Weights of a small mixture-of-experts language model, trained from scratch on English Wikipedia: 34.3M parameters, 32 SwiGLU neurons an expert.
Below are experts of layer 6 (counted from 0) of a mixture-of-experts language model. Rows are named router (the router's row for the expert), gate (a neuron's input weights, with its number), up (a neuron's input weights, with its number) and show model dimensions 0-255. Each number is 500 + 40 x the weight over its row's rms, rounded and kept within 0 to 999. Numbers have three digits each.
Before each expert's rows: "mostly gets" lists some tokens that are sent to it at least half of the time; "gets" lists some tokens that make up at least twice as much of what it gets as of all text. This comes from a sample of Wikipedia text that the model never trained on. Tokens count by the router's weight.

# expert 62
mostly gets: " Despite", " highly", "\n", " Gracie", " Chart", "==="
gets: "\n", "-", "|", "==", "===", " ("
router:525512482485478476463502486494483487493466484496551472480503554460466517509477435513509517408522461544555432540503557474489512410559500541525576527548474458466515525512563484469456477450462490481495603459606465586500485482492515518550494498481528451575492570510557390462457517501500465561528433452454516557489490414513457445440553565527530562521475530551483457459532542500571564496456529482502536609543525491427492527483497439495533523499480513495463558558480470441520549491523506524455591510513500473423558498508542500467453473552435503481525458487488440528452476506491505476542426563436496485533500512511487463521398466498500492515527465441493456490480483467484510466513440447547505546478507484507506494472541565465499462496507478454456489558462492536601416448478469
gate0:520455465478505496520504479464448530527470518477500502544458531471479463558456529491465506552443428441472441562525544484542478494440574477445563508494478519451497493525507545486533531480445538509497454474511480486509514510480510507467442517495455443488469453517479444496424576547510565463449445613529451470488480538436498567505536462453492506501488468512545445449399514450457478431518582636438483488508459485443565473511522560496510459412364536535489623486511525469508561513523499516488601493442474491482512447484493554487511480489577504441572504520462488478496475465503516527471584506542528552517473500515573503422541461487482529491479500517537506541488514484542481484509434534545491521473440476555506526485552532515497511421538515471506493569452508519473466531499494
up0:512498520495502506460508476452491517461540455507526567489530494493549499443474602462532528530521576485569522467536489512485488564521455549517463499518550476565527519469523512503502478486554497518516550566482526504584452517537422557496556513494519506510529543442579621470609462454485485519538557523490517495470517523512512453506495596519502437506531508454529545536543499481538485494483486323504527523467529482527496479486475419503518511534559487484506483500465438505492472505482507446472399472541516492518556518522475455550471547518464528501369483500479463541449503556532536483521440548435492514528530510471493588536442506455446482470532500551502538523507486490536483502478620498444487430527536505467452514552472502546444539598514470537488511409496511475540549508504501
gate1:538467481480428474522485507576515532488506538492522529479477519564575521476516436456422535518434498532494498470513437550580511518485474557550526452436522540503507576528466511526464544482511542385464495497490486539531541548484438434476480561544515552450494496517488445517486484615443441537484482441440470487488517439476510524492538583472459488511548514428515536460477481514489537481502508451480554523546535466458533456526554556449506514482519504457469542446553477429529582535565499525488414542470613454481500514532512413490563467512476460526515507550498486443438486468414518496433502474460522534471457549487506519544465449514446522537515459454530479449450450479586501471478460482497427512470500457533525497515543554469489516433481529482541509477503530562570462508426474
up1:478549554439472505508468447507545461468470442514440470515520493475445476479557536491542507472426446556454517521516525548515470528513473447525585477472493512505504464438529467537589437532474506577538521511489499439456491538540485490507515535463504423498439515478533484437495484445387496434549512543521541509500486511467478473518482468520562466532508420585510465517496544532536413559472505462516437537471501490538531477521439471493455501528438470493453525534456557535487451480461539471484503524596470576501492527546393517492492597420476549468559509558586496499514510482549497465564481478481508518500490526605535509522460530512499452402497532487564503497494547496407491526490572498443528457470459483514474492443505476611538476504545513457514485565512506487520504447533466
gate2:496486556582557460539464556515474454521549552508529500596510473466502475476473453570488543511534520521472504459527473528516471483496495463567497536469489545495464503445485470611486549468545492413417577513547477618457481469510525459589406539486503531469464461475496485489525502581510521537502545540526533526517474496497515486453502483587526495517552512454508400437468498523499479529497509553471494560578516472464478559503556522504493494498514502494478532456510512457466610555488505564488492542487469500525434420442441498490517540566504529543489517468492536537444553457403473435501509474490527522496488519469517461548615437547555482515515508494507532533522549538512513438479485550530449458487508493525510420513501561529551474515565557457568569528543486517558482515490483
up2:473513434466554535386541485512496525471509552489466558481511533523437457456507535509461478525537499548575547558458563469440510509510452471388418562472519542521473545525481468447455492496523530502533487512434560478449531456504457514559511492504484565507512472502457480516490462489479573488523457419506518462489494531499539481553497529576507499423451525465547510527507420473425578486466521532522497546430519469536450561523501538502534528443446497499569484511499465514552464489542519434453481478485634514432463473549524524548510493505551493517481462456485558484447507511539472507484504550525535465541455475591454481496522486496439444469480500555451506520530431481550572502505504506581428492523478455441559436553425492526458524527492515469435458497517441419511528520505487
gate3:471525508534494507458447497553453482527466507533541444513459492455528516483518568465431508466450443464566523484580500450530518478542520524573502517496479486462504512539494505522504476472539436441501405517525450474549422460536460493455444534504517488508458559503484535489462502512508524597496528578557450529550545535504406614550490526503520482511510499520544420482493537524442428525514534449443556462494484488440522473433564508546556569524459480581367466500434532443526479480528594476469515556515502435470482520460440543583491542452513529484448518478477486501506527469405468537543453495518447514478520545489530523461529519500491566463580489483497468524492502547524480491484504464476596470485529483475480466484496542519530510511459542438567579497552477489487499556476505
up3:526502476562546491468477511523508524458487448480518453464537508477555489510591544444538497529481578584533521441557502561438494479477520481549431512488510549518532519560501463482503493498498524503524504416497517507538506529570483576487488489542476586517504496537568408450498433435450564503516530606463382492513521558479458569548477539496598472451539505543440513486520522462512482471555528487559524485520515525445365437457474476530511509555565556469457449537446558486544484499504479479492501552499523451475507478487484492558523517440479532507446501507459448488458559527462485501489439489479510528504429544548514495493511442509576528432523514516510505493474422544560469530504482449545479527524512530469494499510592614472531550483505480475464533501531449455487470549510511
gate4:516487532506445518466587521482537434587475570490522554483472537567513479506516430489455447520572476435536487527564566427403468450534554497511540561488438490488476549591477454534376570434562538523489520525518525528501511471480491456568460508452472587508452471539490445511585509492456498554542473557442412541534465485491593518476472514565475490496494480490508609507457530493455491532514488544469563560517489537522454541492507559471536551506450466458529545506534488515475571537566529492459470494509514464469541425432538527470536504521479468471553466490471463557470473512500551448462499530418454586539557490513434469513541526539471473511512504518519546509516465493479535475425480515433491474507500523514510483515504502490488544535540548505512499490474543503495526558454504
up4:541558504445517478578448446524517570446477424439461482519494490506465517494523530498513525507510579562495484477486489615579450498487507514444490453504584453490563428445515533501509492448477510381539509480534504493465472479568493422416527425529531547524542520460535547522482470520562495484494474478549539436573536449501506472551521507493465456471529534508506512494430497534475559536479530451467496491463511477481556496556567476555507480488601471524480554507584565520527455436533509509588567512505523543481458477524463513493499512446565462538495452517492566435526504566505482508470487557577542451466487440473532574498438511474546481409463454416490535441517502537463494494474459505533518480454455530530535533472535469482553492537472488488461500481509476510497490480566443
gate5:455448512574450450529517521523512438507502459555560491508517519493478503577517576545474484522505471500595490543432527463458431507552488465487501547453431455506481524510509488454521448508512489463485475483427498543496494419500505537599523511542476570533507542524603517494539433549468516482527426504579415486485439487542485536438495518517450406473518456518541517496494494521474513464468497462509555550572489434471501505487529496518477523525424440460545439486545434434532478506468536536489443536523489519479568450401536480573585468484477511568488438539579513583566477517452545464513507467511429554524478533476544496499551502493566530529535493479469506483456486475538518507534472489581501495533529515471588505453544561484516524541435558482457534480504470464501521522523538
up5:552483479489517475522490487541488461492507460457448484518582477493546513534512488458497555443448465515526538442521503488509501533480493472481546539476514549507482532494484508509483515441571517450473476452465452596452515413497525512567538537571555513459477521501597499538549463474577402579541508445463481518492504395535485544451558496542470467505508421529463449508452537504484521511516442468510572519534489506502454506453513520448486457574421467439466444491501462472530500480399530451419466506543521448467465497400517526572514478490521514546493423533526552496495498519463529476531507572512559524488500488477541499467518512513610545534550526526506513541508514495484449488535402471533512504526450577490578548520530461450414490510430499494445514465564469576504536480521520
gate6:494508500442461433525478577535527479514493484486452470501531520489539515441478443512460456520477542438563542564503551508426500509485514556508461441519561476501509557506510552469497460501509412492485458494522508542441533420517524485543506465521454492535437457531544447426484523505507540545522496384508504525538446466518453551538457490525519497419421477510534570518539477437497512491545565626507503574491469498379457528512542503449488485477468489528511495473483510458467595518479488502517477498485548470373476452479514509493501509488475531546436455569507548488438472560542443494487484533497466525540535578490562514481483452519522564574556488487488412498512412503568470468489533505513493477486463437556552499518594566436511497496478516504522499466493545458543483494519521
up6:502466479512495549448403415534508500465480512496474508535504481446503545506434531543533502511530556557471449527464541472590480497442444521543485504545535481526496479482532557560499494420525571534495480523455535551455482600478524512481509502544482477484521499431445455508450539513498467443500471466480498377497517504511549411486507544459503510548553495542513412555486452501482503484463543407489553432499506480584572521493608443504496491437499541444486484527467499457498431460466550532490531480456560503557453520484483531471496499530484466459521487486425511515435497427493485491509532473503509440431489458502470518581538530534484437500495527534526511423499536490478481491554519480422443461510550547484515583493562456515450573504541460510487487505526416540591514524493435
gate7:530531452482481536587524576447507490458467487449475422560537585472529523535517573510473478531578475503450506540495555485455490484511511497581502504539538448534523458490492484455566553434537428510548438539488444499517534431458569506469493521478482526453457494547464456494560408491515530530505538505434525531489479514506488494458536517555442490498528420554498509499511484547530503549556492497505470595538495437443500525446475487504512454512502419477526495502505497466511568524452521528481497487474447467402536472517477443545534547511472468507496549554494459510440450489543500525530479511463498472514443499408443449487499519482441498386481464534499523544532565500575461430510445474432460461514530469519522475508475623564550568521552507461423480489523533504519509433513533
up7:557475587519522560487517486538520535512465420500545450469495459527475528476506482486493487462496555514491499453524496549536473452451517524415557471498472502484440501531540532519443455541470534546490484488537537460446521554501452546519576465501552534474495496424489475504445475545553481547478470520483505507550543492452456547609477444459614464478422530436492430589467505478539515477490578514467503462471478465492470424438486481531494541475498619504463522534463537469522475602520493484483569487485478492520490514515477533508447477488482543518509511493514592489479500523502471529554493576528535456508488487487539561476463498560522459454457499532484478540473553382515602557492515547528524545507456479484421522518600393510546560530534517483482454543468468513455490501507487
gate8:485487509520538426437495541453523414486546484486494424523460505480483550535522421465550511594558488484466553527502523464476467554532525526469475514499458509465481551489449479497486452431544514509434564463420536521512472562497546519548456469526464478518492488541480542523442470535475443475503500489480539505498450532502486500544445591464513468507489519546460485588489439439486562492489561554492472504467499495442547462437619598503467476472482515447550503487552479489528542502577559444531491457537592540480505566443505449500503520457470508508502514513562517507469442504524451561458438509552512530519526537557482495468467539488511486585432490459432400485469545504498555500435494510467466484494573413521463510550593520489502534495561495496519526493461528452523444557462506
up8:490559502458505521503475583509478505457538444532586547449508492468515453499463622474471557515490561531527453492471510588572489536462539513541452563500472459550463456465492585529539555488498532517489478551522578505476534483494503396547516564480458456502501536453521544477582523418489477509506487593488552441501527483504502431535474501476508481493465542542600535511501483546507489588471478474491520455567530537555489486533431432502520475475492567482567509528537490522449493540462526512507508504573505456498488528589470457519504493528501511492480465437518544458538465497527471579501458485476528513505469511562581498503482514559527469517476492462523426510512488461434501484535548563489410460450647512487482522478525524495494565488544483547506475464504480493503443483585522
gate9:445528498425480458491463497517468451412496541500468521519564523492474532491535535548510490568482508525512391530539508530479401522469541530466522403500533447433519470564479512517546503557488508523445470455471488461488535490567527486517513509450486437451458537477461490528504426497455528510513507518523527543436522498437538542444528536467510420462595530580501512490437498460464444462506424525508482465505463545507461479527465497514499438453485451448522521457442500460522581500515482490432474487526477482501474457482518423432500554446493557496473483546556587431508517518509522487503539517470501550430455451491560572529524436505464449505509490496547442458468598600451512513515573524514508552488560496633529479466474535510531450507526454466534512506485527503549471527465482
up9:528448496454531585494526470445551487439494476459466460498484513508495442526472583529491478525546483497536537448511463508541474511460540478509473563560510537501562460502506485497523473461512524520534420493514480465516482522471482508506509491496562588499500440463511521538463554536510520441520471501501424429450531496517499440488535447498482488529461531429520481585486480429507474530457491505496478573517533498571557490514504470557456518470504516523534509600564452487511370491507560547498475488495513527468534562535530537527502542446494487506505481433466480515485519534470464542496479496465476446454434526530464403494536573517492546477553578526463572512572407492570468460581441399524490483463447570468485482506452475449470531500452478531447538557581462447496467567591499
gate10:446469431535504507523460435514463511495458509420468485567507494483448455587543543458435482523478418438501540499501474495476468468529427421532541506569554504482549495513524474469487492445552500462503528465523468440530542595491480410445501528530467519515472497527466506506513465469531544522443459446523570530496557505470586489587470515560502532499532487542496455482426464487453461516539501521492510509580491450509491495479565505467558514441426466429477571457429548483598565416609553463547450561463447507499569441428463508477468506518539539450524451470514507475460509510523489531463433517483480493520488446498546491520461483474470476453483458552533477505495524439498465509499486552488498491406492523488485429496487482498532539536477521423462472482454568456477476484530520
up10:508520602497529477501472519583482472537553471527524566452502537523483491488577550541495497486579433455544533507494467514524498462443563411476457436438523531545447498480493498502494478488501483546537561354519470441468541416443537510496472446475451527500561502500541499507469493509499533530558492526495513470501491644462588502468470506556487551498508505565461462453501515478481471543486518585557571476520497508458519511473538453457513476563490508461505445492473478580484492514499549481503522483566498518503523503492466495458472455471506477495488428499557556509515514488544510520527492537436498512543517577488523498522435546516414405464483491459541525524534533457475427547446562516416428516520602513432457499480505516504497502498564470519482474470526409556501520485519462
gate11:538487439556482535441564512599572530477512566468568506464474478590549511626512397498519497500531536481439498508421550503539524505560584504514511551448497409499463484502518515474507564472487456529545494567507549482492511483527446525470555403522493521468543500572494488488507492512493500533526490506514445540527526479481509487548461497434493495519557532534535527493491511513444513565476538514449539606465534494500538543501447507442438465487421485485494460527417573541551564463477504543437516550500513481406550520482483513484543568491483452546480518458524521523486504476501571465505510513495441540556584512498499477485538476508502519495433468408522425470503491528531468491459500456551583429496481464524495469461487574471517482487493525486564472519562484514431475500503444
up11:544475509553548498501506513504518499431502564518480454485468477574456525544472522580503513527508534508493443518461468526451514490538492512512523520518449455490458443479553480492508491515476490523495539482565495520513481446570519520477540425431481512524529556524500457507423515496443557552514448407491475524506546390433497574505481464519521515557530511503492495533541430537425436478478556462462591483434443461504523502535496535479502488498460432533456578531465546437545493505509468491452509478467502448430522467504579577448490568382507484493434500502516538530470469449479506385529511483500517500484510489498488536512509471502542559471553405537533441479522500480478572496454489435469540522524486497603498485430480570469560488555486493487392545516529475534576486536477491
gate12:438464508501500492538521490485461512490519534490480477589518532538510449534512562488464538483517549495442481435542466465567473544534461536523557567499561476501519494491446471473505521476449533367462461524453507484539516558476520521540503473525514518462457544485499448546502519504510503490526532464568533500489470484523494538516434512538503468498545484564447388523504501467594513459539476544455607526599501460520566513493561537480577489450430503483486473470452516478509514411450449509420485541472438464442437423510578543512456583468483542513507513459496443463478542513530494527557505447472507542484438507529605457482517445471470485599500520445523503532488548521481474506494497488512542472532484488432479479464505493569435443469412504454578506491545449458533476487508484
up12:501517511500471547503518519533491519537484477424505457470428430476491490491509558514591493512543433524458490469566534453419466494414486542532480472523463506465547535510520509474544450482545487570536531508562489545582439493439536526382439462474564609499496484446497481456590483475551481486444492505486494530431620516522487508517470473489461526531489513481518490434553534514489419591513498527569478502469516434488441495493448453537483519551547493516476531569439517536486468522473511502483503441540435437527501502472476490571459469534488491500450517483445530457472518522502520509489453532512469440535483463463516447513557576497531503445500453445467551507515505495551524543515519577491505545451531536566520494500461556506491558603507531466514452494389519506464460521548476
gate13:553534606539494513472556503490456441569511523493514506544536483484520527522496497533533503496615494542501557545485523518475476462522560435414575553472457496507513500529529441540539488440445473514470588448503472503482517501513500554507455516517511523513485474495503424517530445474453495564576420507569496539603501545436490431477468487442549529513481529488439470519482562457501434453464526530436494519538493520505461533491543522477433529470502507438574513550461520515476557536421505522547476457505470498506590490496431516453543492477493580495550619451489516515471540469521468495499460462447490482491429535544523544501475491523489421415475472435492489475471532591461493520496585505504570461505508603463471493535550464493523533477482451485519506477480553544493454483479507
up13:469503529433510521455444509492600519452467474543593513485446516495474500552499508512418486472456462507433451539486502455474481521470447579531552399509473521524438549550495483474458537544510474401517469525530489523563472453506448494452508479509465464459521506505481465497462634526518474486443483515434516474532507505492454527492540509523558539550520412547511561507496508474547456505538524591577508529450525526519458517563531511515514485539467449563432480544540553457504495510493406439435498524553515502513451484570492554509403434448485466501516442533535521490531505507429489506472516543499557533442532433543470485484451525548419539508493460508490495528489469441486534518549404480484438455497439469539434548511502568465505479530512485506451479482507540505507559494439505
gate14:548599418505463532526536480492467436483503466478487463487536524494497525552509517542533534528564500568581494525473493490608508499529478557527433540498471476517465467485561532510485557515555479512458464566436484521510542527481500437561468508533447563464435536495492480571564471478468558479493407525529422436506518520511519467508499427465542520472494557488507529511503551505576408500446452478493503469530487465529463472435513494524521522522482513478519498488437529506494483504502497494489505575478444507453493510468478496482507522516513465496521546565491497463484514513516487605595457442488520597539476499567584529490535490544463474453476416475540440520521563569492449440532582435468517497491525519409518498485498520551510446522550516395433576512524514417483461540530497
up14:541526489498563436440531482448433562466466428600584445486489461469445486507464472469494536494479494424513470528415464490510559534522507467437514459454571510528464474505521552465489482505485628460477538535512494523512493487543515523551503520451432473557461495584494507465506435535509518494551552451471553497471513452527608444488561501509486505466468456527539446496487493549442554519521497499452457488548479534482523486518534547480448465485560471512475485448498521503462536480511494510518453499585577476511444476446532530479400541538548485520515499438510491479498581525597511553556431528499465556552460438475480461490511427537497468547520519531541522505541478513458518504512473567437463476542467513448585489489453483440540451495497519488546493527603473466446469471489494
gate15:533548500515575475437553592459528534544529452528524574481465497453596504527494488516474463470467419536462452462519565488597482519554475514544474481531477481533509600545563495517460542465513486404481482524499497522472487539514489462597571536457442550544478480606542454469477525516491478560504432517546509457484451476519506523477472606519446494486482503515517551612526516502484506547480468497552503522510458468531417517505455463468501568460521488515574446504456508554471490488459447477495503496571462492470500526505546459587450518587477463528513535511542514524456464458472540506549465505490446542461496492551522529537473474528387478523511525522513482538507472416487481485470494510545569505503514470481471532519518536506505537519539469504416462511456517427413545441501491
up15:479486497455455537551463464477473507501498581542458474565550532559553491588450541515475474531507543533486568461514451503537505526456483525455604424472527580554578564531548520499485552523517556381523429511463472546428501473487508583472525587512561488462543543527558466537404430550484525528500481422536522518542430502545472545519567536503451536483501522496464505497481524506563475533521505486489412547486480466480513517529447532475486500473502483443500454484481525498427512471413486516450559528456477466510517515538506432537524517537516487527541516514490534487478502442497519521528505497498583578474435475502516451512542517513469476443526470512459585437518443520541499481436470433510544523495492505487435469503519453484463434441446527504579498493495538551504479454469557
gate16:500514437532444478490479555525451413492452492504512467514457543505489493581492425574443538435550448478569536461525489529498487485479518504417476514547455450524566421486575462472508550451567467504467550534527497520546487469501512446487558492458474503516468564479504488389540490505477477549514485511554502425584473507489487521481482524564571469510508474519495447458449470582475490459543476492478594487551530488554499513388484508491500509502517419444533492529501495516570497473520445495555467510456527412442535458509493498525535562443560445572443520498455447493485461548550510501516513462476463566497518467411500574535498528546485523435522454460467526549499508467440493441476540525531469558514525501451541564490480565486540577515522558451462484481508488477479476541526530
up16:434420522537515541469471488428491569479502521494488511505475478430479480432490479461506525519423508460504488600419571440458453530583497477538554450430512443465448515467418503535445432529494492507483440480488485477497528496530484515560421522487526498487535437507537602561525514518600503452458520484472517543424518547502509503418482522422441479484539500525522527493518473481477483479468503536520434443494484454470555540567549521498511485496523554576545518426555490487483500508508522512479491543533503578539439553492483523490464503535495529482518478496498555456504430472520444510467495508567507501486464485521511390520486472505531500563499508509568517436501441490532549515579458496480547445508387439568534479563484461509481516491445543501557515515465525571533540515480428
gate17:385489534569473539482479471512459504478500498470425476522497448476528549470488510432509481511584459500488526499496508459455452523522423455447506437522442516506540519485474476462542441453515454511494495508510559505543462511479502550481464463384564502469443523520506425520606482483466525545469509561474459526506571465512527471550494532547513569532451481464478454448435523512387475550527504522544499578509538510488526537514543469526548539462510477499452484503494541498524529511530499482519522510441483520522554585538553543613488495449526494498546530510449483476558524534452520516490431473493440420509537550489483504564563545481478473411534501454492527582553560531471548439535478476508532492451519489486503524435510545490491540594528414487454482481501522547434506566451454
up17:458498469514471559524493460538427514454454492519433477446541432476493511573465472541520591516533495522445512576518475490482440521508463585484493435530487463511497490527486451444490501544467432518510461511521550535543506519564579473524482478458585463487438522582506469512450514486421479539548522535447417549541495429546563536580515472529499578492537500462432494443484467462546532467527550510484505542533483515445540464442497446426547469522522472532492580549495517465542513489521500535508541493451501392539503478467584464545483499472526464456537515540471479503415548539535512485469509475471445467523473494418453443583539493492472503433547421449525517482528500510542506508521458463487521443400492465480524491472529495513563548477526446459536450512486458513427529490523526
gate18:497473485494573455485520522429555517449526434419485480517467498558558432448482473498510478513515511438523431548522510553475476465488498560532483505478473485430488501443465484491459477501501427426464449432452500486433478465530555565532550474559484558470420465496512531563454493496469473520461469488549549410522470497535554497526475524490487471487510456525479432470553484555456480467444455497445513426484481531506469510433520534513479515465421600463421545519535520490528468504522560484448444455480471457474547435526479549540510457442513573533435533478560460556442500518509487530458485440483393524514525544459531496509562483396496545418514495490558481550503488496567551430500511525560557473513540522437544537483520549519464522467500505486550539536510508500552450489477528
up18:508562492464463506542522489500493558542472458478460515527471509561531499479437414528525569459461547580517519581488506442463484544414449472485431553443455419452442481546522529556506521487469504543437504505524536490486495470486481549410571401532502537487560474464523518498505552484486493503535492518562466528493516524538471497495548472394494499596526499474575523519490512436451491508499566479430536542480590436523480500518502487469502499464482515487548479539494495476528470530532434479569471530456587550453505462466522538514517572428529536489467462489477489452500483552486516474420547533485564513491524543499467541483430560544513552582536528533477552409589555536480543528441486450493484475507498490531536443465522434472560488534482513489460547456559542526506520536514493
gate19:483514522534488521566478518506472518529536532531506521505515468433550551464541512505461527544504507510525471526486500522492533584548561523564582500522525516543481499598516515497397542516537502522450498472410457527500545506499541501541501529588455455504503455441414435464433532472516503508509507490521549491475478464505534498506534489573446474553485508486450513517483502496457406523513504499532413518495449503583520490524518523525439485497437450530387500487486521475479485453479552496477583446425464551480542390462560475457465475446501474491539559505488595504535492453569446426462540575443451540479559517491461481553517467496485459534540548512538500475505505530468475495409486480595555427483469485551535464537509475545472503544580521457530461513431475529512514459526488
up19:518462493563424472491538472520470535500529543418509542474495503580526501542418495535493534463554544461534506554470500519441538432489508508532463508529500449498528512518510517468492538492488451539476491506489502524644454439496505449476538483507450505504557527475541467473445523486462546505534524582562515500497527491503473490487467505541467501471422495534572379481489511476419464415446578482539512447550497547533520533482467503502465549511508518483451503481595501531552461430595553412544484517533453550504553519459499556505453440554519453512492496488483455511508493462483465456493502508478511420406536499441501546471420499579590562431512494510464480480483408500545499495515487500464498494484526522533519492455424436499461518484515439477429476458540446506519509469459566
gate20:522502465537489553538522505470500509581488531465478495481460485505494559538569442582535389531641468519466538553487579584460594475446452468486548456507482494494486473479477534491465488521585481471423519473510538490485569483476487461495517474473452449516550507523405466513539467443445536506476494465489473531486477404542554501564438504501557506525539460501469494551521463423483475508523503438474490426456522505451538476538541444498539465528477453499516427525397425489536526502516480521449551445461472497547495469570502497510516478445498538505578532462501475498473539442387458546487504489479498523570526554436518476510521444513528515422504498500510493556533573551512508493448474533475517503556477512468529522453532500530509512448559489458459513491536498510483473593527498
up20:472465511501489522515556482485505514494503479557520527521592462473531470530531516531511422514459434541564534516496557449446556523600560474534509496490413494490492536473503451438439537495473551467511523620456484566466510503514466467549502539527472519521501430475494467494557528479556501471544521502448508497538390439521468464495505439501432518487527530526452511595497470488506505484455532511478528494512531472478553519460466501504519465407429553504507415527521507421430495479465514520483406562455449519484470460507434473463543538497526525514500458441485454512554488482506518517558496510477513584576498579578454554480534516486580467525559518473495517474510452601563474473484494558533497541494557467401527483485530446517483555467572514555508508485528496460525510435516538
gate21:440546560488450436488544591555479517462502495547514457555523458544475470496479453494492500518476459476494466482518491415418495482567598536475560520521482504453461541465509472519461573509440424500533553521469457472474524469473516460553537490488459486478488544511484487465506550558489434578513520500411532461537484498491430588492491492463593472457526471440519480528514512489562440454496462526513557552536447479501518502488494478514493528520451477375407557527451490488479529464489537537523465466462493433416507503498517440550472526520513554503451511508498462526466451481521546535508504491543469571515500524408510466519509556463490502449481406454510500522485525564512472501474515513565465547503497447512496381519520550538535478471517474470556474481409504489614490442505489
up21:469476532465467508474504426427499456426501536505498465498501495518490505450542492479491562480466507566506529458529528495536499537493558473451554452488516542533515525536440519486433562466511573518425447532439486450504529614526410548515451583535518448475504506553550508486533476481468496472493560546536481515538493488508508481479401563475482522504551576574493491477474480482485523519478556456533491474465547477479548495579472537405569511521576471525531527555500542504491522540439455508488498491495502517478466554494470482441538492474521440511507534529491462571476567497524534477467494462446484503508453526545544526474484494492461560434561511512517368450472547445477540576560567484410525462500500542573478498518496487508418499455416419566526535453524550529483481511547492
gate22:486508498499522461462582530503498514598504503488474534451493529467473506495414384494437387541550478471427503429536454414496475503491517475483522510529500491571480599506455538449527519479558473439528526446474533525547481479469527432504518557470484491482481511511518546482516430474545504491524573566518555496540501495510511576435501525548429459459503487533532475473439533531487479487480420529476519476487500506454480524454548492483481457501463407464589400510558533462469603519514462557455512502450488441456550518487561495466527500520572466516481476497453463508461448515449575529517552516430493536488548547477493479554507463532547478517521492469519550494478513557488452458535530546598497551456477554440497470440449496494520474500479473533542456508526515536507552430469467
up22:480495541423499493514574447446454465437532459470495553489473502558518516497494545491558542492449529503549517537461547581554538483509480554494465450518508534496489394457473563529471521479516543537513562537498481454421490509536503500556469490523494511498533520459481423524505574543469494458517521411508475502548480509491523490445516483459533556516547500532548498541483458474441486536506532503505598470493541541563591520548545472507472505521471529487452524581465508573560427487501536494530490502576470578556505476563495553491456473498519532511454531426590483511506538463604365462436458496527434449504491473535491518470493512518415504522479501502485432512523485505518572506513510456400479464468478418514492458573496481537510455459514466523481558517499469422535484531494550
gate23:469472439451442472516436538459487512491550498453546446508496419482553506463451522516529518555449486497513489580511416588509500483549550527485548513515526434513494420555494503479428556487530462503494444477501490522506517525534528459610521513497480515592449540548500426499512465479452531492550489535547532534532521530508503525501569566447490504466439559530508474557473503491507479509538528483491462482493472515518513487549496461490540515531571480544448444488577448517499534467458520505529484469460485535396532539533584456506494508577434522566437451467489527558490516439488442450486464541454445565510496491526456453502361403446437467584505528524523466558544512478525487457481500548513538517432516445501539523503506508572446522441521481479451512524509478502525485477565533
up23:457501453469462529496542494538525504518571487505444454453439512455501531504503498470499542510585525520547527495463550454399470515500499491509488457473482472463501465495477510540590529507470539564581479511572583492492489484475502476500482516536492562477560491477547513564429515498538480514485486492496509492527473456546474507549481507446521466465502483449507526451531539456542442511506523576553513487457580517486514474574587580574492533505462539545507612511522464587564444475524450472467505601558523455562450450569477503521518510471555434519477537539486488493480512505437540507508490472561478496514493474519503530492563575555530510390465494467518457424475516560425602529543451445509424509538450483523535491523485462499555515490492513496581481460499508479455558517423468
gate24:510482477487524514524567513516498558451528571442491514451521466496538474491490494555538541522464459546521467453563483493470480546471559487567494558541499489595491502555559520485548487393491510563522447534467544439478445519558558532554493501485441527581477453501503518475522441491535503529517475536508430531543462514520383501571460597575516513463405557432441500512406440467481484488516543527503466527479484495458423507465507484488468513471465517504549509497471575538506491460579539467484520491491531467404498471536530454455564492487558486500478466569514534522461492477526531478499492536488538466523545541514503438459446530460534537509466438475548491488517556433525477508499477526508486463450556508447450459457608488535481507576521531565506526561435435518482515521531542
up24:536507544518462443498541526557561487532482480567579497484533570434446529526499416452548526441457527470534569473492523548447510542562509535517524491538506481475537540488516478480491499448456473495510575532455503464498425475499470469539507529460488461550451504567558451492490487450485467420457550456559455532529491489503504496548437554508503458466570463479466518548459427488489437474472553539541529518497492456477508465551563547488548587565480522517551582538549581481538521457511432499581536517557456495434474568538495517493462538492463512556451483560535459559515486525536542486510483457551510495493504448518500555504423568581531591501512546455436461503487469500441512461515501508517510561475523406476497535489491467425544522565519457511490536536479464499420559494508488
gate25:455480492440485477519541520447486480513530496507494503533481495477464453466499487507517469455562462494509516460561511483436463489609514450501524528551518477496531498504534509545495541446550469488483558537513521514542466539437513495593489450401522517536521512513522428548496433405460548516489568460504464482487466511537532491470466472517539482505471498550526429601436486535526525426489538529485548499523485477483547490578530515516471487499475556510585465443548551556445504448522485472471517467519491491524528535473575567552494533555506516516473536455484502575512481468471588492540421440505493415479484528529553441544527423466512544512475466504507538544457570566472536552558507509499542608446578491493476491563604460507417531565517437518549547519460493513487508560517462
up25:535506503564578450454515470511510498560480540410480453507484551490499524518486456490425507525523522496502615477462501487444484502545447584564525514480518523507519469509519528518474509478520550516493462478516465478494458487508509546493430570479497479489521498534451434545520508399533548519527444464540432530452535489442501507535456454470462519515559484517506427392474518553438527569477480484491443558527479448434453564476526462487547570426442522534571506465475554504522481519585507480495492461493404508502482539542530566493486521504498524464551493492494542501538548538426500517483464468516500551449463500495446509476554488523565495488473431487572427534499460535565424494526552450446541508531461515533522472478420470496579536473509503502428500557522557476546477526400563
gate26:489463513462495517497482492473519483547554540434426502478506519544516420538450518533488499551555566505440531497493525521536507472450513483466549506505502538457554539459477544537485454490591410486505430452454494447522520531484475468466432461512501492454502479498507482490415543541422472541522516442463409522439485526471553476502473513502520485531516504471512479464459525403490510487490461554443510649544542459488486521444554535519552494530371525464458545466505545490520531467464561463456471464564500448542551459459502519426489485464481503539496489472497566461512492447541452504513508507562470542516535489472521487540469511376589546551447482466465521403551492477565510435462535454591502464476534484553481457497496527468503514492488518474480541472514493483547428545535508
up26:539556465528551495472436452554583553427543517544501544522400481532490462543527587525512545516509530499555548465480476481529529567422463522498448605578505491521489536524500444443509455452487497614471452502489464465502475464484496473542524494482470466530471473585539462535472560595510488494546499527451537466493473435492456539494494503468482487550509484489506453505476435556461496539436481578521514595513524512517523517553426549512462467469482555480516482487480470451429410623442458534525482497473480560479490481475479545486454479539523481503571524497506541493469539532488457488462546503468479503525471531539558534519483510451500540537499487389542506507498471493497489462524526569521479430467536466587523489495504547515454533506590530449505481469587510480473449516476487